Weights of a small mixture-of-experts language model, trained from scratch on English Wikipedia: 41.8M parameters.
Below are experts of layer 4 (counted from 0) of a mixture-of-experts language model. Rows are named router (the router's row for the expert) and show model dimensions 256-319. Each number is 128 + 32 x the weight over its row's rms, rounded and kept within 0 to 255.
After each expert's rows: "comes after" lists some tokens at least twice as common just before its tokens as in all text. This comes from a sample of Wikipedia text that the model never trained on. Tokens count by the router's weight.

# expert 20
router [133  69 151  92 113 106 114 103 181 155 117 146 119 146 201 136 158 161 174 147 100  91 108 152  99 139  74  94  73 126 104 104 140 153 118 129 123 123 133 105 154 124 138  87 127 151 155  96 186 160  80  90 148 215 102 161 124 106 139 126 166  90 153 114]
comes after: " the", " a", " was", " and", " his", " to"

# expert 4
router [138  85 154  96 128 144 119  90 170 143  96 175 124 119 169 169 118 120 168 173 120  75  88 170 171 133  97 183  99 138 125 152 155 164 130 135 132 155 139 107 168  99 138 101 136 147 102 109 166 174  89  91 144 159 129 173  66 108 116 101 160 132 162 170]
comes after: "0", "9", "1", "8", "qu", "°"

# expert 6
router [169 106 152  85 122 177 129 128 125 143 113 159  86 124 152 147 125 114 160 156 106 115 121 139 128 132  50 154  94 101 142 119 145 152 121  94 122 140 117 128 167 127 136 132 140 115 114 104 167 161  54 118 175 179 141 163  79  82 100 123 176 173 149 143]
comes after: " ", "2", "1", "0", "–", " +"

# expert 10
router [135 127 143 148 154 176 115  80 125 122 135 165 130 122 151 140 159 121 146 154 108 161 133 157 174 133 124 154 120 111 145 157 172 199 134 122 131 131 147 138 116  79 127  73 160 140  81  94 131 159 111  96 153 158  80 166 108  84  68  92 165 132 137 193]
comes after: "\n", ".", " |", ")", "==", " =="

# expert 5
router [158  50 172  82 149 132 142  67 146 156 124 160 127 118 184 155 133 134 169 136 107 139  97 148 146 138  80 158  65 132 137 124 129 168 122 110 128 160 119 131 166 128 140  60 146 126 139 110 153 139  34 122 155 191 118 162 116  87 101 109 176 160 159 178]
comes after: " ", "1", "9", "2", "0", "–"

# expert 21
router [131  89 161 103 117 111 117  71 152 132 115 173  88 125 160 161 112 133 178 144  94 111  82 166 162 133  94 168  64 147 104 148 148 187 151 142 115 140 100  90 175  87 144 107 124 151 114 102 159 158  97 121 149 182  98 137  91  87  99  96 170 149 164 170]
comes after: "\n", " was", " is", "|", " to", " he"

# expert 24
router [166  83 158 112 104 159 160  60 145 126 106 157 124 119 172 158 136 101 159 166 112 100 103 115 168 146  99 179  67 162 140 136 124 142 130  71 132 129 120 138 169  69 151  98 131 156 116 127 184 168  96 104 157 175 124 174  96  89  94  79 183 158 199 206]
comes after: " the", " a", " of", " and", " The", ":"

# expert 13
router [112  89 145 109 123 113 115  69 165 141 111 174 103 141 164 161  96 109 175 149 115  78  80 159 163 149  95 179  84 170 121 136 160 187 132 131 117 133 127  82 179  76 143 117 135 138 123  91 174 156  93  88 129 152 121 155  86  87 121  98 174 120 163 181]
comes after: " |", ".", ",", "|", "==", " \""

# expert 17
router [133  85 196  90 125 106 122  97 152 179 104 166 121 144 172 168 133 101 176 168 108  89  91 158 153 177  92 179 113 166 123 146 140 161 150 121 128 143 120 111 176  92 151 108 157 126 150 111 166 178  96  95 118 154 105 180  79  93 110 109 175 146 162 173]
comes after: " ", " (", " re", " —", " comp", " be"

# expert 3
router [100  77 216  66 140 153  98  87 157 112 148 153 137 157 170 177 138 113 164 156 132 134 103 115 162 141 108 138 136 138 112 135 154 178 140 139 133 112 133 151 145 120 127 160 133 109 112 115 166 133 120 116 158 138 150 133 149  90  81  90 110 160 169 184]
comes after: " |", "-", " \"", " (", ":", " of"

# expert 12
router [159 100 137 132 149 180 138  91 191 155  91 159 170 125 175 151 127 147 153 210 114  83 123 160 157 132 122 125  69 128 100 128 164 115 106 147 127 120 129 136 161 115 132 108 172 172  98 104 152 170  92 105 190 175 112 142  84  83  74 112 160 108 148 155]
comes after: "\n", ")", "0", "3", "5", "4"

# expert 27
router [ 88 107 114 112  96  84 100  83 187 126 139 210  77 149 136 114 119 113 172 179 117 100 138 176 133 128 161 141  93  89 120 126 119 150 103 156 131 147 132 109 105  64 128 108 114 115 102 133 135 146  94 132 131 180 124 118 124 135  79  94 110 124 134 135]
comes after: "\n", "-", "|", ":", "=", "=="

# expert 28
router [167  89 162  48 147 139 102   8 130 165  79 146 124 102 150 145 139 103 129 147  90  67  93 141 140 136  98 165 130 172 134 172 150 144  71 101 128 148 121 124 158 111 135  69 144 161 129 113 128 164 137 107 117 112 130 158 123 119 145  62 179 109 152 201]
comes after: " |", "\n", "|", ";", ":", " /"

# expert 8
router [137  72 170  80 116 101 128  84 169 154  96 171 117 135 191 173 102 105 176 137 100 107  97 152 167 156  81 172  74 141 103 141 131 172 104 110 119 150 123  84 182 105 159  97 127 150 152  99 162 159  98 110 142 185 106 157 103 100 108 120 188 136 163 174]
comes after: "1", "2", "3", "5", "4", "6"

# expert 1
router [176  66 147  83 113 136 128 102 169 113  79 175 128 136 163 158 132  98 139 143 109  88 112 168 179 143  74 167  79 137 148 113 147 189 122 112 119 178 145 112 193  94 127 122 135 181  99  81 169 141  81 126 128 190 114 137  75 121 102 114 154 159 154 167]
comes after: "0", "1", "2", "9", "8", "7"

# expert 0
router [141 117 180 130 135  93 132   0 128 164 143 156 104 122 156 171 139 133 170 170  88 122 118 161 133 135 128 173  89 157 127 186 135 140 116  81 122 150 125  79 145 124 145 102 134  96 149  96 206 158  56  91 136 216  85 135  91 106 100 125 156 100 148 120]
comes after: "s", ",", " it", " which", " he", " It"